Below are experts of layer 2 (counted from 0) of a mixture-of-experts language model. Rows are named router (the router's row for the expert) and show model dimensions 288-383. Each number is 200 + 30 x the weight over its row's rms, rounded and kept within 0 to 999.
After each expert's rows: "comes after" lists some tokens at least twice as common just before its tokens as in all text. This comes from a sample of Wikipedia text that the model never trained on. Tokens count by the router's weight.

# expert 14
router,213,222,174,222,212,135,236,214,198,188,222,198,134,170,170,176,227,154,179,235,240,224,221,175,212,192,161,176,193,184,219,214,167,175,214,178,199,216,167,246,139,227,153,210,218,200,217,216,199,181,208,222,159,210,174,203,202,178,238,193,157,184,229,155,234,183,211,198,263,168,254,233,115,170,154,185,197,165,229,236,213,207,178,172,155,163,169,155,195,270,222,271,188,175,183,209
comes after: "\n", " 1", " ", "\n ", " 2", " 4"

# expert 110
router,215,227,178,202,192,153,216,211,221,191,193,173,188,248,188,223,230,216,242,197,205,143,165,229,164,168,198,177,256,178,212,222,244,131,218,230,164,232,200,155,215,216,186,229,212,262,216,219,188,197,228,201,220,193,205,204,245,156,230,184,213,223,200,169,186,210,179,210,204,241,244,219,222,217,240,173,209,228,245,195,204,189,236,184,175,216,170,197,217,198,219,208,263,252,190,256
comes after: "\n", " |", ".", "s.", ").", "\"."

# expert 69
router,215,162,191,207,184,246,162,149,208,237,180,132,211,216,225,148,226,236,214,228,242,196,204,215,189,192,261,216,209,188,208,174,171,182,167,187,213,191,236,262,218,222,166,169,171,225,208,263,197,193,184,249,133,160,240,177,224,154,212,192,187,201,217,179,244,214,181,220,218,196,216,205,227,187,233,209,204,152,232,177,200,194,223,170,180,190,194,177,179,223,244,156,148,191,215,210
comes after: " the", " as", " and", " well", " more", " age"

# expert 74
router,220,186,211,216,157,170,185,205,200,204,218,172,200,157,265,223,233,186,248,242,180,133,245,194,187,213,234,214,209,165,252,159,169,216,213,215,179,192,205,162,237,208,237,226,165,198,110,214,211,172,187,166,193,183,185,148,233,209,187,198,246,148,187,130,212,177,144,202,209,235,181,205,162,183,251,187,235,167,181,197,204,194,219,256,206,235,212,200,159,225,165,202,179,191,201,190
comes after: " had", " has", " have", " to", " he", " it"

# expert 193
router,228,209,161,170,197,229,172,144,187,223,183,209,190,137,183,144,188,187,141,215,235,185,262,189,172,196,203,157,199,192,153,223,217,256,195,205,254,227,193,235,167,221,187,250,201,254,225,135,218,252,179,243,234,225,199,225,185,244,166,185,173,181,203,160,222,186,299,186,156,151,219,175,196,165,159,183,230,225,212,171,200,235,193,132,187,171,202,218,244,167,203,229,177,167,162,178
comes after: "\n", "|", "==See", "==", "-", " Year"

# expert 88
router,236,166,182,226,202,206,189,299,172,205,135,172,204,137,191,203,205,209,234,180,158,169,222,204,142,239,232,195,186,118,207,129,176,246,173,169,206,204,226,194,169,158,207,259,194,186,218,178,239,198,174,122,158,232,133,181,221,166,159,181,217,227,197,168,148,171,222,255,167,226,168,273,163,180,221,190,218,148,221,152,215,155,224,263,232,194,168,168,220,261,240,168,172,200,206,185
comes after: " was", " is", " be", " for", " as", " been"

# expert 77
router,237,203,171,252,237,181,235,228,198,212,235,244,167,220,181,173,243,172,171,188,209,250,178,196,197,199,197,171,213,182,163,191,149,223,231,182,150,207,169,173,186,149,145,206,179,178,240,141,216,156,213,202,250,181,190,229,197,209,189,221,111,155,220,184,196,208,169,203,235,210,154,142,191,181,137,199,206,206,207,222,181,224,166,204,188,166,163,201,173,175,229,188,214,177,146,165
comes after: " ", "\n", " Win", "|", " MF", " 4"

# expert 144
router,218,135,206,171,205,228,200,217,233,197,207,224,201,178,184,154,132,155,176,145,158,187,206,179,229,249,204,232,166,192,223,187,243,207,209,221,166,213,200,175,186,249,225,171,227,177,193,140,174,242,212,247,247,212,143,236,203,180,207,186,214,209,173,189,250,212,173,196,165,150,158,174,165,233,245,215,150,211,227,221,219,178,187,191,230,229,226,204,200,181,162,179,216,219,229,256
comes after: " |", " 2,", " $", " than", " 3,", " about"

# expert 48
router,176,141,170,210,177,136,200,237,153,179,244,197,221,200,206,187,206,221,212,179,172,205,203,203,164,155,143,202,211,206,210,216,184,195,232,250,187,224,225,210,232,222,165,176,247,210,202,235,200,194,228,222,212,171,236,221,218,254,175,187,212,197,154,203,204,210,234,207,199,199,226,201,220,209,214,157,199,254,211,206,201,171,193,160,166,154,199,170,229,200,219,189,175,215,174,231
comes after: " |", ")", " Ward", ".", "\"", ")."

# expert 37
router,141,171,209,210,219,134,194,241,218,203,184,220,185,156,205,259,204,192,238,230,142,148,185,171,168,197,221,174,176,171,206,188,198,239,123,219,192,189,145,204,185,172,200,216,187,194,181,191,167,233,230,246,192,209,198,212,206,214,183,225,226,210,199,200,162,193,184,201,212,196,219,223,168,203,184,148,242,198,197,174,208,179,245,223,185,186,297,231,181,118,167,201,177,190,117,221
comes after: " to", " he", " and", " not", " who", " He"

# expert 68
router,242,231,169,188,157,174,223,215,206,193,148,170,191,144,187,164,159,207,196,225,199,173,166,233,251,207,218,192,196,151,172,125,208,189,142,206,216,235,208,218,213,166,185,221,187,153,173,205,182,189,215,207,234,170,159,193,221,184,185,217,235,206,219,156,215,229,217,213,187,182,236,280,247,208,248,199,210,201,238,148,218,196,175,187,187,223,222,188,172,247,195,174,217,249,148,239
comes after: "\n", " ==", "===", " ===", "==", "."

# expert 168
router,253,222,201,159,160,225,182,214,184,219,182,206,153,175,200,179,128,189,193,218,221,172,221,182,201,249,183,159,229,167,180,236,228,193,177,156,196,273,184,174,152,209,247,221,149,178,193,222,254,238,213,224,238,200,202,192,215,253,179,232,219,200,168,168,202,168,227,176,186,208,210,229,222,208,217,265,201,221,182,166,211,210,170,246,199,217,156,245,201,185,220,255,177,263,191,184
comes after: " ", " %", " Votes", " Candidate", " 0", " Notes"

# expert 149
router,170,177,209,187,215,173,168,254,178,171,234,243,237,203,203,188,148,250,213,190,183,246,150,194,160,211,177,231,196,167,240,147,183,233,206,214,188,137,160,243,192,210,222,268,252,134,206,201,231,176,239,272,211,255,215,222,168,161,181,185,206,238,181,230,161,221,250,213,218,190,171,200,228,207,183,195,192,186,195,239,223,176,160,224,164,202,159,207,196,151,189,175,152,221,239,233
comes after: " on", " of", " to", " in", " with", " under"

# expert 18
router,259,235,176,151,212,249,182,214,229,188,187,189,209,261,235,178,203,190,222,233,238,195,169,216,145,204,241,217,215,188,223,211,211,181,202,234,212,182,225,237,193,205,200,203,239,217,217,239,188,218,181,175,203,206,218,209,183,222,213,243,210,211,217,234,206,232,204,202,149,190,171,249,179,245,209,210,236,202,233,193,201,158,222,221,146,192,250,248,240,173,234,200,145,220,221,218
comes after: " |", " the", " 0", ";", " 1", " 2"

# expert 130
router,210,205,203,200,255,239,222,204,193,184,205,171,154,167,241,179,221,179,178,184,225,177,239,171,234,246,142,161,201,154,186,217,210,203,227,210,202,222,254,166,234,212,205,168,197,255,241,177,143,145,182,134,163,205,170,166,189,183,165,199,200,177,255,248,164,189,148,243,220,215,211,233,221,205,190,181,216,236,200,201,192,153,200,183,155,211,251,193,181,185,238,225,239,199,157,251
comes after: " Z", " W", " N", " Q", " H", " K"

# expert 91
router,162,213,229,163,200,201,231,205,217,206,244,219,213,186,230,138,174,248,150,211,235,181,187,199,196,159,226,252,217,234,237,138,174,220,107,176,219,195,175,251,182,159,146,199,254,225,251,214,188,178,224,214,199,174,250,218,209,168,206,167,130,191,189,220,274,198,257,194,172,213,194,232,216,214,209,190,199,217,236,230,231,189,260,241,190,248,183,216,167,246,241,219,180,223,235,163
comes after: " the", " end", " north", " south", " east", " up"

# expert 216
router,171,184,190,200,142,230,198,179,202,171,195,189,193,155,204,283,113,225,207,254,210,194,146,233,182,200,209,205,173,207,194,196,190,212,194,229,170,178,196,211,169,185,232,239,216,174,172,247,159,151,237,216,205,225,169,200,209,161,200,206,226,176,176,185,155,175,194,256,154,142,165,160,230,242,165,193,205,162,224,199,219,175,172,223,209,183,232,218,184,170,238,187,191,199,207,229
comes after: " and", " to", " as", " that", " for", " with"

# expert 226
router,229,187,153,198,217,231,208,231,193,205,200,194,207,153,220,228,185,194,187,232,200,168,251,243,152,214,233,197,188,185,218,209,197,212,216,216,260,173,251,210,249,236,192,237,228,194,231,206,215,186,229,204,239,239,237,190,147,215,182,220,189,170,188,201,202,177,147,182,221,175,218,236,233,216,209,235,199,219,208,153,175,214,164,158,165,247,194,212,198,127,203,198,184,181,175,250
comes after: " |", " Total", " ±%", " %", " Film", " results"

# expert 148
router,200,177,155,215,187,237,200,163,237,236,206,167,232,167,216,184,185,142,209,175,193,189,194,160,202,197,215,191,234,173,159,213,226,232,217,179,205,197,176,175,212,235,227,184,208,215,231,184,203,242,191,149,230,175,213,164,135,189,184,173,225,196,240,184,184,217,231,232,218,254,176,202,220,162,188,182,217,191,239,166,192,178,231,183,207,213,216,224,226,175,177,179,230,212,231,201
comes after: " |", " is", " the", " was", " as", " medal"

# expert 30
router,159,193,167,182,220,201,157,222,218,199,222,171,218,238,181,250,268,181,240,215,209,232,194,179,213,219,202,197,196,192,163,224,249,196,218,236,191,163,213,195,258,176,257,260,215,202,191,231,231,206,204,225,232,244,236,214,169,176,243,166,222,174,205,211,207,145,191,197,228,220,190,193,210,168,220,204,226,223,186,174,242,245,188,193,218,186,238,166,195,237,157,232,172,236,211,152
comes after: " =", "\n", ")", "us", " beetle", " et"

# expert 12
router,203,240,203,192,225,229,138,188,174,183,214,236,208,227,166,177,203,212,214,162,240,271,179,133,192,132,265,222,174,195,245,226,231,263,174,223,205,192,235,206,226,202,167,224,180,198,238,215,185,232,202,221,188,186,233,141,205,253,183,216,192,194,204,177,160,245,200,195,166,248,161,231,241,227,181,205,202,158,186,268,197,210,195,162,192,233,204,169,173,233,185,264,239,201,187,219
comes after: " the", " The", "The", " a", " this", " new"

# expert 22
router,245,145,230,187,137,228,158,247,242,255,189,180,196,199,216,123,192,214,207,253,214,180,182,199,230,227,177,221,200,139,158,129,180,203,203,211,206,220,219,223,210,235,229,201,176,159,206,231,203,216,208,193,181,181,174,222,246,152,185,201,222,222,185,207,202,225,217,205,178,168,259,199,117,214,213,201,183,199,298,205,201,170,231,237,254,219,258,228,216,249,202,170,179,186,203,216
comes after: " was", " at", " is", " in", " as", " from"

# expert 109
router,212,204,267,211,206,188,237,226,210,178,145,163,226,182,188,201,228,161,226,223,207,176,166,226,202,250,229,179,221,149,211,167,154,210,199,187,170,222,181,181,258,173,221,231,198,159,175,182,174,151,213,231,186,215,234,185,265,165,177,211,225,215,198,218,185,176,193,182,248,217,207,194,233,235,241,232,182,257,171,223,227,192,186,216,226,234,169,242,209,162,184,247,177,246,215,179
comes after: " ", " 0", " —", "Sim", " 1", "°W"

# expert 132
router,206,227,172,226,233,162,214,228,236,189,226,225,192,227,202,180,238,206,181,148,173,205,159,168,227,163,220,188,207,156,195,234,174,173,225,194,167,214,213,159,215,240,127,162,173,230,190,169,243,234,185,160,192,160,182,217,283,246,190,220,232,217,184,168,202,230,211,150,220,206,196,213,180,201,222,208,183,221,243,229,214,206,175,187,186,215,188,229,201,228,145,199,266,157,223,237
comes after: " a", " |", " an", " A", "A", " another"

# expert 83
router,204,165,183,183,198,170,220,242,223,183,226,167,196,201,187,183,168,256,225,216,182,181,190,156,210,200,203,269,183,161,200,173,187,176,198,162,202,227,162,253,195,181,179,180,175,242,178,277,178,200,233,224,178,204,173,216,203,189,216,161,220,250,165,215,189,171,202,176,203,235,234,223,161,210,212,179,213,194,231,239,198,223,232,209,202,204,214,202,158,151,222,203,183,165,224,220
comes after: " to", " was", " and", " be", " is", " were"

# expert 199
router,226,203,190,168,217,217,216,183,224,188,206,196,197,192,229,224,221,148,204,232,215,190,208,237,233,263,228,197,214,211,196,197,200,208,170,152,180,242,198,197,224,178,233,202,163,246,232,203,187,228,218,210,127,226,177,231,162,243,189,172,215,206,189,257,205,223,182,178,186,178,181,238,168,198,156,191,207,200,225,220,215,224,207,199,179,203,236,226,211,175,198,218,210,248,195,227
comes after: " |", " 2:", " 1:", " 4:", " $", " 5:"

# expert 189
router,255,199,198,222,183,187,214,183,225,206,191,240,185,201,125,211,184,157,216,128,192,205,190,179,259,202,175,190,208,174,276,259,252,170,214,208,181,141,209,167,208,215,218,163,183,248,240,224,208,216,198,202,155,186,161,217,236,171,200,227,217,168,178,219,224,199,143,188,198,201,196,151,164,245,173,181,208,138,211,194,210,218,212,192,196,176,145,218,209,168,190,212,238,222,196,196
comes after: "-", " |", " the", " by", " of", " in"

# expert 178
router,200,202,210,242,176,175,189,243,187,168,174,173,168,119,242,238,194,184,234,239,150,179,172,205,190,199,175,220,197,231,212,163,206,202,153,241,228,186,181,172,251,187,150,187,171,199,204,216,210,174,218,250,217,206,212,210,228,184,198,193,213,163,189,213,223,195,147,167,177,208,188,209,205,216,187,150,156,230,153,215,198,187,199,227,203,233,224,238,206,166,229,204,227,193,173,222
comes after: " to", " he", " she", " who", " him", " they"

# expert 212
router,253,183,227,251,220,212,185,228,199,203,217,211,171,201,254,241,228,246,175,248,234,195,205,140,221,217,211,199,250,240,169,198,203,152,234,229,204,215,249,230,216,219,171,184,176,203,227,183,178,206,188,186,153,151,204,123,199,155,216,220,215,221,237,236,152,195,131,211,233,194,242,219,227,194,226,219,166,206,232,195,206,188,173,116,181,195,188,181,173,160,243,240,231,207,256,236
comes after: " M", " T", " N", "M", " F", " (M"